Weights of a small mixture-of-experts language model, trained from scratch on English Wikipedia: 4480 steps.
Below are experts of layer 5 (counted from 0) of a mixture-of-experts language model. Rows are named router (the router's row for the expert), up (a neuron's input weights, with its number) and show model dimensions 0-191. Each number is 128 + 24 x the weight over its row's rms, rounded and kept within 0 to 255.
After each expert's rows: "comes after" lists some tokens at least twice as common just before its tokens as in all text. This comes from a sample of Wikipedia text that the model never trained on. Tokens count by the router's weight.

# expert 63
router [159 148 134 163 159 124 155 108 166 151 122 140  93 144 142 119 114 132 119 133 129 138 112 109 136  92 137 133 109 130 146 113 134 128 126 115 120 107 112 134 119 138 195 128 118  92 173 124  73  97 136 159 127 104 136 158 139 108 157 141  92 107 122 117 149  86 137 115 175 123 139 121 129  79 140  96  95 101  73  67 144 108  96 128 139 113 127 133 153 136 100 150 136 105 128 132 126  98 107 127 137 118 112  81 159 146 106  91 127 128 154 120  82 145  97 142 127 141 129 114 102 101 100 152 111 109 146 105 126 163 156 132 147 129 114 147 134 114 154 157 136 156 123 150 158 125 136 111 111 122 166 139 146 149 175 114  92 146  93 118 143  78 130 144 147 153 157 123 121 143 115 132 174 165 124 180  96 143 151 170 117 138 164  54 163 144 126 107 109 102 114 162]
up44 [ 87 137 130 145 136 133 171 149 148 136 151 156 130 147 112 135  91 149 129 131 110 117 126 145 138 119 144 181 105 128 164 110 121 144 137 142 150 124 110 160 194 128 150 137 112 104 145  67 147 132  66  94 107 141 138 103 153 117  86 158 121 118 106 153 127 131 107  68 128  78 115 119  96 145 125 115 121 125 126 100 113 173  98 121 141  68 105 140 127 132 106 122 117 129 128 120 117 140 109 137 123 129 104  96 147 143 136 172 111 133 107 156 168 154 102 168 164 135  76 169 152 136 132 139 115 134 133 136  84 128  75  90 118 143 164 109 128 132 113  93 165 135 140 111 107 134 122 136 155 130 132 163 116 122 125 167 141 151 116 162 142  61 131 102 126 118 182 143 133 127 153 145 118 108 129 119 162 134 129 154 100 119 156 131 169  87 111 119 110 108 107  99]
up45 [155 140 113 123 124  58  89 134 106 181 127 107 144 138 116 170 151 113 139 116 125 131 158 167 157 149 106 149 103 134 123 161 146 134 134 120 112 171 116 141 103  84 120 176 115 113  79 113 105  79 104 105 106  84 115 140 134 123 122 123 140 148 124 145 167 163 108 101 110 112  84 139 123 104 162 125  91 123 156 134 128 128 109 134 111  97 111 140 116 128 155 135 122 149 116  94 135 126 118 153  82 129  82 129 165 126 146 116 122  98 112 158  76 148 105 147 127 122 124 155 132 160 165 150  74 128 118 131 125 118 100 121 160 135 146  97 127 123 149 104 103 150 185 133 162 145  84 139 111 136 111 134 136 127 156 137 102 117 107 121 103 146 149 173 139 117  73 122 147 156 156 165 115 149 145 148 155 182  72 139 135 126 131  96 141 135 123 131 122 112 150 159]
comes after: "-", "\n", ")\n", "|", ".\n\n", "\n\n"

# expert 36
router [132 103 181 127  91 146 119 116 150  90 140 138 112 115 138 133 111 119 139 171 168  99 117 102 134 124 143 132 121 130 146 161 119 138  87 139 154 199 148 135 111 107 127 108 144  86 148 142 145  67 122 185  95  78 144 166 123 138 134 109 125 126 120 111 133 130 156 132 151 118 144 155 131 104 119  94 147 134 111 118  65 116 139 116 105 148 147 114 142 127 133 131 117 128  84 154 110 105 137 126 114 144 155 108 150 158 114 142 105 144 131 134 122 122 151 127 112 154 123  87 101 119 110 122 107 121 114 129 132 151 109 156  82 142  96 123 104 122  89 157 168 140 131 185 111 167 170 124  94 142 116 166 147 160 132 140 144 104 104 126 135 125 117 105  78  97 186 110  96 123  93 106 157 105 129 122 128 108 119 145 112  67 156  82 121 141 135 123 124 105  82 148]
up6 [110 108 161 132 117 133 101  97 134 144 145  67 124 112 150 104 108 161  92 143 122 133 141 140 123 126 119 100 150 151 112 101 110 151 165 167 128 165 130 163 137 167 115 129 164 177 116 132 138 128 132 138 164 123 140 105 129 134  79 141 119 130 115 131 158 117 125 154 171 118 105  96 170 106 143  99 125 112 155 153 123 123 135 116 112 149 185 121 178 127 158 118 111 132  81 115 115 120 124 138  82 119 157  99 104 172 148 105 121 143 115 124 102 122 155 164 112 102 152 111 111 139 169 111 134 110 118 140 119 157  87  77  97 114 107 108 143 134 136 153 158 120 130 195 154 151 116 123 145 117 127 110 134  94  99  74 111 164 123 119 137 131 114 109  78 109 157  99  87 103 124 121 151 115 148 150 147 146 105  98 123 158 165 166 123 104  81 141 136 156  99 129]
up7 [105 119 172 123  84 116 106 143 142 127 163 126 111 122 115 151 127 103 126 115 119 152 106 142 175 172 120  96 150 127 122 150 122 120 146  97 166 146 156  85 118 154 104 127 148 127 131 159  75  82 116  89 136 126 124 173 173 142 106 131 128 115 118 103 196 115 145 130 184  92 147 126 136 117 104 170 169 128 181 135 149 121 190 150 125 148 102 163 112 143 134 117 131 127  99 114 141 128 102 127 117 159 158 134 123 130 125 160 116  91  97 104 127 132 146  84  91 136 126 145 132 136 132 129 146  96  82 119 128 124 115 140 124 153 125 128 123 121 111 107 140 129 128 138 107 128 129 156 164 128  92 103 119 180 121 160 133 103 149 142 175 146 152 138  89 112 120 128 104 129 102 106 112 140 176 123  91 147 134 124 174  90  84 154 155 121  93 120 137 119 171 144]
comes after: " |\n", "\n", "|", ")\n", ".\n", ")"

# expert 16
router [152 129 162 134  92 146 112 110 165 126 151 153 115 130 145 116 114 125 141 165 154  98 129 120 130 111 138 117 128 127 133 131 123 118 103 131 156 135 104 139 146 107 133 105 113  80 150 148 106 107 128 162  87  95 129 163 111 152 124  94 108 110 101 115 148 120 156 136 116 162 149 138 132 117 104 131 153 109  76 124 103 127  87 128  75 136 192 108 149 144 123 143 135 112 103 138 117  71 109 119 160 121 154 118 112 174 149 128 102 143 116 130 110 133 131 127 154 133 128  75 105 144  91 127 102 149  79  94 132 176 160 146 130 145 109 113  97  99 133 148 114 162 117 152 108 153 143 115  57 120 137 188 124 151 186 147 127 100 142 125 122 127 106 124  82  82 149 140  73 140 132 123 161 159 116 138 129  95 111 128 115 109 140  85 119 113 116 136 104  81 153 151]
up1 [122 132  80 154  97 134 134 111 113  99 117 118 143 181 106 133 152 121 132 119 108 108 113  98 146 139 151 137 172 153 141 155 137 129 107  83 150 120 135 189 160 155 141 122 122 123 109  91 132 141 152 105 141 125 111  97 124 175 102 114 100 117  82  99 136 145 151 122 150 149 105 154 116 166 183  78 122 122 137 154 130 122 121 152 173  89  87 173 120 112  82 134 133 100 124 129 146 115 104 112 148 139 160  86 152 123  93 115 199 152  92  74 144 140 113 148 105 103 100 123 136 118 131 133 133  98 142 115 108 140 103 115 101 116 135 122 136 117 168 163 109 114 168 150  94 146 120  91 134 107 111 122 166 152 146 129 160 158 161 145 114 120  95 145 162 102 169 157 132 126 141 144 109 140 120 164 131 102 121 117 106 137 151 168 133 131 117 100 121 143 126 104]
up2 [143 150 106 145  92 139 125 165 186 107 127 146 121 118 176 100 105 152 120 107 152 140 134 118 156 164 112 114 135 144 162  95 140 139  86 109 142 110 129 153 155 118 140 179 124 110 110 127  89  99 118 136 102 123 126 124 144 120 126 130 128 100 129 110 119 152 114 125 142 134 120 162 117  93 108 121 162 114 164 107  99 116 113 148  84 135 132 108 144 116 167 127 178 137 106  86 132 105 152 172 182 139 159 137 163 121  94 166 109 127 131 128 116  82 100  96 112  54 178 104 129 143 108 101 139 187 109 105 119  96 120 124 153 133 121  92 140  95 109 106 112 148 141  99 156  96 150 155  75 121 114 160 127 150 113 162 135 143 164 125 154  94 116 139 101  96 161 162 120 146 118  99 129 145 149 115 139 116 133 148 140 110 142 148 137 120 109  97 124 138 168 136]
comes after: " |\n", "\n", ".\n\n", "\n\n", " |\n\n", ")\n"

# expert 17
router [155 158 137 119 140 136 102 133 144 112 151 157  81 144 152 127 121 115 119 130 183  99 131 142 137 110 152 131 119  84 137 154 135  90 121 138 124 136 157 109 130  95 135 169 151 124 163 122 100 101  98 141 140 124 114 144 147 102 137 132 136  95 142 135 122 102 167 100 160 140 153 118 131 108 125  87 126 130  88 108 152  98  89 111 127 125 156 124 144 133 136 169 134  85 124 172 153 142 118  75 123 111 112  80 164 156 123  89 131 142 138 127 106 123 135  80 126 157 141  62 116 147 122 157  77 149 117 109 159 139  96 158  92 150 121 124 128 118  87 107 129 142 135 147 107 121 141 105  83 119 157 135 125 139 136 150 149  95 132 113  90 114 110 104  87 151 153 117 153  92  90 176 121 138 110 164 113 126 100 118 106  93 106 102 125 125 130 179  87 104 178 151]
up8 [115  97 122 148 130  98 127 150 144 129 141 116 158 113 128 132 177 169  92 110 118 166 100 118 166 164 142 114 113 152 106 173 124 117 133 139 119 143 153 121  84 139 135 133 158 160 171 113  98 101 122 119 137 106 146 138 119 100  87 146 152 110 104 141  79 136 136 133 161 143 101 100  79 138 150 128 121 141 126 132 133  86  88 158 121 138  81 149 134  99 100 107 130 120 150 105 147 113 140 142  88 120 141 135 169 130 113  97 141  97 168 106 168 120 124  79 146 147 144 110 113 112 124  75  95 183 108 100 133 121 139  77  85  97 177 157 118 117 138 144  97  93 144 110 124 102 117 119 154 137 131 131 163 129 116 157 130 107 113 134 120 135 117  96 178 142 119  93 138  93 130 138 121  96 168  91 145 112  99 146 105 151 101 116 138 117 107 123 124 128  87 165]
up9 [156 146 108 127 102 109 156  95  67  98 157 139 135 134  96 109 114 147  74 123 143  96 158 146 142 103  87  50 152 128 128 149  96 120 135 134 108 159 124 129 125 176 126 118 107 112 124 152  78 137 134  88 157 176 123 101 147 113 132 130 108 109 137  73  98  92 115 163 138 153 124 127 110  91 134 147 156 125  96 110 165 136 108 124 115 168 110 138 138  90 145 161 135 153 128 122  98 165 153 118 167 119 145 143  95 145 121 125 144  96 124 114 105 116 185 146 113 115 117 148 139 136 160 151 128 129 135 150 117 141 109 132 107 123 117 134 156 177  80 172 111 133  83 152 130 116 128 106 103 133 147 144 143 137  88 124 137 138 151 145 176 140 159 131 134 143 128  94 119 136 107 124  98 130 162 133 136 141 101 152  94 108 134 149 112 114 102 138 165  79 143 146]
comes after: " of", ".", " with", " for", " and", " in"

# expert 53
router [167 145 146 125 125 145 136 141 133  86 137 144 112 115 155 106 104 109  92 147 161  97  89 130 130 121 139 113 152 122 167 116 119 121 130 144 119 152 153 105 136  84 164 124 146 135 140 132 142 105 106 185  84 134  86 191 104 108 155 123 119 137 148  94 140 133 160  97 140 142 132 131 170 113 122 114 129 129 113 115 124 122 120 103 109 120 125 133 136 165  80 150 101 130  87 154 113 116 123 107 184 112  75 136 164 160 101  89 114 138 131 148 107 151 144  92 143 179 129 125  90 126 130 151  93 123 115 128 150 172 101 204 127 156  81 168 128 146 118 156 131 105 106 146 124 143 153  89  91 132 128 149 133 159 122 125 123 124 120 132  75 117 139  97 103  86 150 106 141 123  92 142 128 118 106 124 101 151 126 139  99  94 146  84 149 123 122 104 107 116 148 137]
up4 [154 138  63 138 129 101 106 157 150  99 131 128 147 134 135 107 148 141 118 109 109 151 136 119 130  92 120 101 140 149 134 145 142 123 124 146  86  66 158 123 115 166 100 118 111  98 120 144 113 143 160 100 155  93 132 162 136 152 160 108 122 144 174 126 125 117 145 134 141  95 153 140 192  71 125 114 141 148 150 104 132 140 129 133 170 138 118 130 106 162 108 143 131 137  78 107 141 102 120 126 126 117 141 158 144 123  90  90 136  95 207 123 121 173 131 147 117 143 120 111  99 177 120 112 184 130 185 137 123 128 168 138 123 155  99  91 151 128 150 114  97 131 156 125 122 114 102 113 129 138 137 124 124  80  93 142  85 118 122 116 146 137 143 168 113  85 119 112 127 144 140 151 137 149 143  94 113 151 148 103 145 147 146  68 142 149 112 111 122 135 115 140]
up5 [152 138 109 133 102 127 116 112 138 144 127 117 138 128 160 153 140 100 159 141  87 140  94 138  97 162 145 149 118 143  98 134  94 131 127 162  80 109 172 119 108 125 104  86 136 142 132 123 115 144 124 161 143 125 100 123 101 112 152 108 165 156 162 108 125 130 163 122 121 120  82 108 104 178 150 113 139 122 165 167 128 145 149 178 126 140 101 122 123 179 103 130  95 106 126 169 141 110 103 144 136 163 113 134 136 143 103 180 172 131  85 135 153 161 122 163 128 141 112 127 130 135 139 108 121 140 100 119 151  79 112 102 155 128 155 159 128 133 194 206 107  79  87 142  80 127 115 144 108 107  93 150 114 159 122 155 138 117 117 173 121 131 121  96 106 134  92 121 101 141 141 123 144 111  86 148 149 132 145 144 142 157 107 131 118 131 128 131 154 153 146 117]
comes after: " the", " of", " in", " The", " at", " to"

# expert 13
router [105 110 123 128 109 137  86 119 162  99  99 186  94 136 144 125  92  95 116 165 127  98 100 150 134 115 181 106  97 154 132 157 127  80 129 154 172  99 124 114 128  89 145 119 175 133 160 169 144 145 135 134 108 122 100 162 128 146 160 116 127 138  95  97 146 136 148 156 140 118 145 128 133  99 115  87 134  98 129 105 125 109 110 135 148 134 139  61  97 117  92 150 147 117 113 144 125 114  82 104 107  94 119 125 138 159 148  98 122 167 149 136 142 125 123  90 127 150 107 118 110 111  77 154  94 139 140 114 154 146 130 198 136 153 119 134 138 122 127  99  99 173 121 141 105 132 128 166 115 116 171 164 125 143 183 123 127 130 102 126 175 114 121 111 120 144 148 111 131 109 100 152 146  89 111 141 100 141 162 153  96  92 149 126 133 123 155 118 125 115 114 140]
up10 [ 94 145 108 144 160 117  95 110 162 107 108 125 103 124 152 128  82 114 118 141  96 151 113 149 108 142 119 114 132 122 130 175 119 136 129 154 144 101 131 139  83 120 134  99 142 138 141 166 120 139 154  95 115 107 101  84 115 128 127 167  92 149 135 129  85 125 116 152 118  80 123 119 132  95 123 104 126 119 127 150 144 141  89 154 155 133 142 112  87  87 143 129 146 109 125 140 111 102 137 120 134 111 125 124 134 177 133 132 110 187 115 154 111 129 131 124 128 121 183 148 146  48 101 113 131 115 120 123 124 136 146 129 184 106 134  93 111 152 134 105  92 130 108 125 111 155 154 163 108 160  78 194 113 101 125 159 134 129 152  95 153 129 110 145  95 152 140 158 149 126 146 137 101  94 114 120  84 122 107 183 145 113 167 120 123 154 147 117 148 132  68 146]
up11 [124 145 117 131 119 124 110 111 131 103 152  77 166 114 113 151 155 141 159  82 119 110 129 102 187 148 163 154 117 105  98  72 121 117 141 142 146 126 124 106 122 124 117 122  81  95 127  64 143 165 139 114 137  91 143 127 131 117 125 114 121  77 110 113 130 135  86 111 188 109 154 162 138 123 121 110 118 124 138  90 109 153 128  83 138  89 122 125 140 138 155 124 127 162 141  95 120 152 148 157  92 104 152  93 173 113 103 143 137 119 150 174 156 136 123 161 100 137  83 126 103 128 125 113 136 144  96 100  82  94  80 118 136 119  99 100 148 156 135 126 108 151 148 137 155 108 113  83 149 170  82 122 178 111 110 124 128 127 112 152 122 113 140 153 144 115 132 116 152 112 127  97 136 128 149 124 116 137  94 141 111 139 139 128 147 105 151 126 120 193 120 108]
comes after: ",", " was", " to", " and", " he", " is"

# expert 33
router [167 119 140 134 101 122 123  91 147 137 174 147 134 154 118 104 102 134  83 126 127 130 119 123 141 127 172 128  81  97 119 177  93 134 152 136 145 116 133 122 124 145 143  95 111 127 186 126 118 109 122 132 127  97 108 148 154 114 121  88 121 120 129 101 128 124 132 136 147  98 123 108 120  96 112  95 156 130 110 120 113 104 139 155 115 169 131  51 139 151 139 117 180 166 118 156 167 138 107  88 156 119 111  95 159 150 156 120 106 138 124 129 121 114 133  83 136 126 132 132 138 134 103 150  47 147 105 121 179 142 110 127 114 163 111 122 115 133 154 113 134 152 123 153 146 101 162 122 112 135 144 173 151 138 179 113 115 166 138 109 121  83 121 164 103 128 123 130  96 162 122 117 137 130 140 178 102 173 118 158 127 114 120  83 138 178 150 131 112  86 123 136]
up10 [139 162 157 123 134  93 126  79 174 135 153 149 136 125 161 162 118 134 121 123  78 126 102 162 146 106 152 114 118 115 131 122 126  99 124 137 118  96 162 159  98  95 125 113 171 107 101 109  75 152 103  82 154 153 121  94 116 178 120 126  95 152 136 159 126 172  97 110 130 105 131 128 153 129 153 109 123 106 168 149 112 106 133 141 130 164 130 129 117 146 122 130 165 104 152 152 136 117  93 135  89 117 128 129 130 126 167 145 109 168 125  89 140 131 113 122 128 130 146 148 119 131 130  79  50  79 124  93 116 137  94 155  94 158 138 134 117 150 126 122  93 150 116 142 140 112 126 126 102 129 134 105  86 129 155 158 114 129 103 131 136 138 134 121 147  92 120 122 107 152 144  74 156 155 104 160  84 100 156 158 115 116  91 139 113 107 168  87 127  95 119 116]
up11 [118  98 128 112 124 126 145 171 152 113 152 114 136 106  81 145 141 151 140 136 159 127 190 125 165 151 173 143 101 119 127 140 137 141  89 104 163 137 110 107  89 133 110 117 130 179 109 109 163 138 113 129  91 137 125  75 106 142 142 112 134 140 160 110 159 158 103  95 100 102 126 157 160 125 164  92 117 130 128 139 129 130 186  99  94 125 110  88 146 138 114 126 122  95 130  94 159 122 129 136 122  81 156 110 130 145  97 145 141 136 140 128 137 164 144 134 150 106 111 113 145 124 123 158 141 181 109 116 106  74  98 143 141 107 128 131 127 126 148 163 133 102 116 104 116 136 109 184 130  85 108 120 169 120 184 148 123 145 159 133 154 123 122 119 141 121 119 111 140  98 114 121 151 124 171 107 116  97 182 158  95 146 162 161  99 125 117 125 103 148 119 178]
comes after: " |", " ", "0", "1", " /", " ("

# expert 10
router [138 137 163 131 169 115 122 127 125 129 136 152 106 134 148 121 139 112 106 142 139 116 110 107 157 135 155 154 146 102 127 165 120 102 130 122 123 108 174 160 122 110 180 101 149 120 144 168  94  96 133 133 123  92 119 138 134 129 113 130 126 130  96 173 136 117 141 137 129 140 205 106 134 116 132 139 135  94 115 105  92 125 123 165 137 153 114 130 127 152 136 134  89  82  85 141  98  83 113 111 129 124 118 116 161 118  98 132 119 122 126 107 128 146 112 120 135 155  82  94 104 119 119 127  68 170 132 108 141 187 146 135 143 150 103 144 124 109 109 121 142 180  91 139 168 157 133 121 112  73 138 171 165 128 164 137 113  87  98  66 102 136  95  90 102 109 144 144 134 138 129 184 169 106 122 129 128 110 121 127 116 118 125 118 167 144 153 166 106  99 147 133]
up10 [144 154 102 142 136 122 111 131 128 170 147 103 138 155 109 130 137  81 101 155 100 116  85 129 158 117 124 137 124 114  92 190 158 143 130  88  63 184 132 152 114 130 110 115 134 114 111 115  96 154 113  92 109 111 120 119 110 134 104 147 185 108 113 168 121 149  88 100 104 106 132 147 136 125 131 107  92  88 141  97 149  83  95 128  93 109 148 161 152 122 135 118 112 142 106  82 134 106 157  82 104 152 134 117 107 126 177 126  89 144 110 144 139 119 114 103 157 128 143 115 127 119 131 111  99 131 117  83 142 136 156 125 107 118 138 105 120 137 161 126 107 165 131 154 100 119 129 151 109 150 118 157 113 117 116 177 162 120 146  59 134  83 143 107 144 167 140 130  90 176 131 165 117 102 122  92 130 134 153 117 138 155 124 120 140 102 112 141 124 148 138 137]
up11 [105 122  75 170 125  98 151 135 120 110 120 150 129  99 162 164 132 145 135 125 136 115  96  76 142  69  98 174 154 157  86 135 161 101 117 116 125 144 151 141 114 144 127 151 110 110 123  94 124 122 121 121  82 133 154 118 163 108  85 126 112  97 164 150 117 175 145 157 130 128 126 106 110 125 105 121 121 120 147 106  86 137 136 104 136 110 134 119 118 118 131 111 126 107 157 124 150 133 126 129 128 160  92 164 134  77 148  94 148  76 120  84 122 128 144 125 137 121 131  83 147 122 107 144 128 180 153 146 113 148 144  97  97 143 100 144 155 133 115 117  87 137  33 161 135 132 125 112 147  81 125 130 128  90 119 152 119 120 104 138  99 141  60 150 133 148 129 133 144 138 126 124 112 136 115 158  90 128 164 102 122 137 166 145 112 134 126 156 140 151 142 127]
comes after: " |", "|", ";", "1", " —", " No"

# expert 49
router [129 148 159 121 106 154 109 135 142  91 134 148 124 140 126 129 138 124 122 170 170 116  83 127 111 119 160 130 133 129 139 163 131 113 112 136 152 181 128 159  98 101 135 132 141  92 176 112 115  85 148 114 125  83 142 158 134 136 152  78 129  72 112  92 130 119 180 123 149 142 138 150 130 116 121 127 143  88 164  93  86 118 111 109  90 144 146  94 139 146 111 135 140 120 105 135 114 109 130 118 137 104 149 103 123 164 129 140 106 141 130 114  91 154 148 130 144 154 127  78  90 107 120 123  87 130  86 113 124 152 164 154 146 111 104 127 128 120 105 142 182 165 133 125 140 168 179 120 107 127 144 179 137 127 155 143 132  76  98  87 144 135  77 105  90 111 142 133  97 116 116 127 119  81 103 117 121 108  89 132 124  78 148 107 152 118 138 139 123  96 111 143]
up2 [ 95 136 147 136 120 156 166 121 137 147 157  91 100 125 130 134 151 114 116 126 122  72 151 161 132  95 126 131 155  93 118 128 120 103 146 137 156  87 124 108 137 125  78 106 171 132 158 140  98 129  76 122 132 131 106 116 137 129 109 131 119 132 115 125 104 103 104  79 156 104 145 132 119 129 129  81 148 122 154 115 116 121 127  79 194 135 159 100 158 141 119 189 107 133 155 137 116  80 156 146  92 120  93 120 170  91 123 139 138 156 133 126 145 155 104 116 147 105 100 107 148 105 111 153 145 148 110 158 116 156 101 124 140 127 124  90 114 127 125 147 173 152 111 121 135 147 158 121 174  65 162 176 111 135 146 125 106 100 134 133 119 182  68 132 151 108 171 141 114 162 135 147 108 112 123 107 146 152 111 110 136 151 124 145 169 125 106 118 136 141 133 128]
up3 [152 134 169 116 151 116 125 153  92 132 154 151 121 112  88 113 136 114 124  93 127 148 103 137 158 120 142 116 157 114 123 136 145 172 158 107 137 159 141 120  78 156 116 134 156 110  89 171 135 157 112  88 145 167 104 121 131 115 169 124 117  77 111 144 116 135 120 163 133  99 110 118 158  99 147  97  97 114 161 109 103 128 110  90 109 127 150 140 156 180 122 133 151 153  93 134 132 138 141 130 169 104 116  93 118 129  89  95 139 134  91 113 138 143 114 193 135 155 159 118  98  64 125 112 137 105 141 137  96 106 144 179 137 182 126  94 114 111 110 107 109 128 157 139 129 108 121  91 121 122 102 138 102 126 122  95 126 126 108 162 129 115 101 119 145 129 129 152 149 121 138 185 101 126 155 104 115 112  77 100 124 115 111 183 166 139 126 135 110 150 113 108]
comes after: " |\n", "\n", ")", ")\n", "\"", "1"

# expert 3
router [148 124 176 121 120 123  94 126 127 114 122 151 135 163 119 112 129 124 116 128 150 151 106 123 136 154 153 149  64 111 136 139 108 144 142 110 158 132 140 135 116 118 130  77 122 123 174 105 142  87 117 143 126 106 163 143 106 157 113 130 157 119 125 120 113 100 140 127 131 135 148 120 109 110 116 107 130 147  99  89  79 116 151 123 141 171 135  88 130 162 112 125 131 152 134 152 146 119 135 120 147 130 107 106 172 173 146 115 110 109 150 142 157  93 127 107 153 154 136  95 120 151 118 123  47 151 120 155 138 173 116 155 130 136  93 129 125 121  95 101 164 131 147 160 109  92 175 122  98 150 133 141 140 134 137 150 147 106 107 119 141  89 114  91  65 138 127 121 111 138 130 132 151 129 105 194 122 180 103 150 100  70 145 102 166 163 173 150 125 132 151 156]
up12 [108 141 112  86 115 134 196 137 117 114  92 106  95 156 162 116  79  77 106 117 108 159 139 106 145 164 154 136 166 124 142  93 122 155 117 157  88  97 113 134  97 131 131  91  90 109 135 110 111  93 116 146 111 108 138 123 141 134 113 120 109 124 117 164 125 122 111 162 144 111  92 126 132 147 125 159 154  97 125 132  86 175 128 134 121 150 110  97 131 140 109 122 165 141 135 114 134 113 123  98 104  88 107 113 130 114 114 136 171 107 125 152 180 127 148 145 129 111 141 144  76 118 125 133 118 164  90 105 128 118 140 163 109 110 130  73 123 142  86 155 127 111 104 101  97 108 146 139 136 163  98 124 162 133 114 145 127 108 193 139 163  97 123 169 112 123 103 121 117 124 148 113 103 121 100  82  74 132 156 173 162 105 136 110 115 145 132 126  98 131 137 116]
up13 [136 115 123 143 128 121 116 146 153 117  81 109 111 129 156  91  85 156 162 120 142 145 143 104 159 142 155 133 150 148 131 129 132 115 128 158  82  79 103 173 115  83 101 117 134 128 113 139 138 104 119 173 145 182 139  74  73 125 150 116 104 132 140 124 120 139 113  98 124 106 114  92 119 138 102  78 152 127 171 151 143 116 125 155 124 156 121 140 115 131 147 109  89 145 160 120 122 140 148 117  71 130 136 140 132  64 139 148 151 156  70 138 166 144  88  97 123 118 106  93 108 177 166 147 157 128 135 147 104 117 105 141  76 119 125 115 146 148 142 114 132 120 115 117 115 146  75 130 122 109 138  92 124  70 143 121 130 131 160 189 139 113 109 158 128 140 128 122 153 146 126 123 134 125 161 105 124 112 121 124  93 146 101 138  95 110 143 104 116 144 122 104]
comes after: " |", "|", ";", ":", " |\n", " November"

# expert 25
router [114 143 208 124 160 101 127  97 161 119 117 131 106 142 158 135 130 115  92 163 137  91 105 108 143 132 134 108 137  93 145 159 119 147 126 134 143 138 116 150 101 132 170  93 137  92 186 137  81  91 131 137  89 113 130 150 123 133 142 128 141 131 104  85 155  96 162 140 146 129 140 139 158 136 107 156 152 114 122 110  70 147 108 123 128 188 117 100 152 147 125 140 134 130 109 144 117  98 113 133 147 154 155 124 150 165 124 117  99 138 117 116 133 156 118 106 168 145 125  97 106 122 124 124  84 139 114 103 155 127 137 175 124 144 107 143  97 149 110 142 149 124 135 155 159 150 163 138  84 104 132 168 177 144 171 129 113 114 141 104 130 104 126 106 106 135 139 119  78 133 125 163 137 147  76 138 143 124 115 151 132  65 157 117 117 155 165 153  90 135 128 160]
up7 [133 135  99 134 151 127 174 142 124 173 129 119 153 154 134 135 126 154 120 109  93 119 142 133 157 131 138 102 122  98 127 148  95 126 145 138 126 136 183 138 130 137 107 163 138  95 181 129  93  99 132  94 125 141 147  97 106 126 120 120 158 142 116  87 128 126 141 101 107  90 107 134 189  94 119 145 143 107 134 119 110  92  77  79 149 123 114 154 141 118 124 159 117 149 147 113 106 123 105 112 119 131 142  89 139 110 103 118 157 110 153 123  95  99 132 125 139 122 117  95 138 141 122 115 144  93 177 155 135 173 163 112 150 127 145 164 119  71 174 132 109 135 151 177 109 101 111 130  71 151 114 143 105 121 160 126 119 108 131 136 161  89 152  72 152 120 111 101  96 140 168 104 104 146  94 119  95 124 116 149 146 175 106 123 145 114  84 123 122 168 109 125]
up8 [120 145 103 106 126  99 124 158 107 115 143 100 150 117 155 118 131 152 126 121 169 158 162 127 114 160 162 150 138 145 124 136 150 128 146  91 142 129  95 150 151 109 146 117 123 136  89  68 166 119 120 127 135  91  96 105 136  98  79 189  97 101 128 132 166 168 101 113 177 139  87 118 134 127 165 131 121 152  97 121 112 164 120 108 128 140 135 122 155 143 165 132  97 122 137 138 125  97 129 158  96 123 144  97 103 122 182 120 162  87  79 116 138 118 121 100 137 111 165 143 115 144  79 115 111 135 117 112 104 180 116 128 113 128 170 123 118 108 135 141 119 123  80  89 121 127  93 135 127 184 179 136 121 137 107 143 147  94 148 151 148 141 125 126 109 147 123 151 143 144 171 170 132 139 122 144 117 122 100 128 115  96 152 144 119 187 107 131 147 162 154 128]
comes after: " |", " |\n", "|", ")", "0", "1"

# expert 30
router [110 122 124 112 116 105 101 122 148 150 162 142 118 153 117 155 112  93  95 151 136 127 103 121 118 133 194 142 132 123 157 145 128 132 146 118  96 133 134 123 131  83 175 132 132 134 137 121 126 116 133 189 113 114 110 139 171  97 151  94 134 137 137 111 120 104 166 156 130 138 143 132 157 125 153  95 141 106  99  85 110  84 111 111 133 123 112 123 128 145 102 174 110 139  88 149  89 150  94  96 156  96 102 128 137 146 131  97 106 122 131  93 110 112 129  97 129 135  64 107 122 126 110 179  64 125 110 121 166 131 130 154 110 191 112 134 118 106  95 140  82 115 100 164  88 132 124  84  80 132 156 129 131 152 147 104 106 115 132 132 145 135 146  92  96 113 143 129 142  97  84 164 161 127 118 153 142 145 116 112 106 127 139  97 167 125 136 152 110 114 138 167]
up6 [166 141 125 129 113  88 170  92 141  86 119 161 166 113 139 170 107 115 115 100 119 113 103 108 102 126 115 109 134 116 148 107 135 141 123  96 164  78 175 130 147 124 109 166 150 134 108 116 138 108 150 110 149 119 139 102 136 102 114  78 130 146 143 148 106 133 145 107 119 128 137 102 158 158 117  86  91 140 162 130 148  81 141 137 128  92  93 158 121 123 116 107 106 127 109 148  82 137 104 110 129  98  83 120 105 104 101 106 148 138 138 121  69 121  91 169 128 122 125 122 103 120 103 131 140 164 130 167 102 164 101  88  87 105 134 178 107 154 124 197 128 132 145 113 124 120 147 104  94 144 104 108 109 146 106 113 150 153 141 121 101 176 131 114 129 125 144 107 128 141 146 123 115 138 119 108 143 166 148  87 136 145 123 100 134 131 128 106  63 124 169 119]
up7 [155  95 111 116 147 136 115 102 138 144  89 159 151 185 108 117  80  97 136 151 141 136 141 107 126 137 123 132 135 125 124  80 126 136 120 141 107 127 135  71 124 126 116 135 132 143 144 128 177 133 155 102 122 117 136 118 104 145  99 132 127 153 151 123 133 153 119 159 135 152  63 150  99 173 159 116 160 145 136 118 157 107 136 127  88 106 118 162 154 104  95 116 104 164 101 171 123 133  91 107  86 126 125 110  95 114  58 142 150 138 135 106 101 152 122 187 148 140 169  85 157 121 119 128 138 128 176 123  96 143 115 129 106 120 142 136 143 129 166  91 122 143 157 126 109 167  53 101 117 140 128 148 108 119  85 161 138 118 111 119 133 142 144 104 130 111  98 162 130 123 144 151 108 146  71 113 141 112 147  94 145 136 148 120 146 136 138 139 131 117  83 122]
comes after: " a", " the", " and", "'s", " an", " his"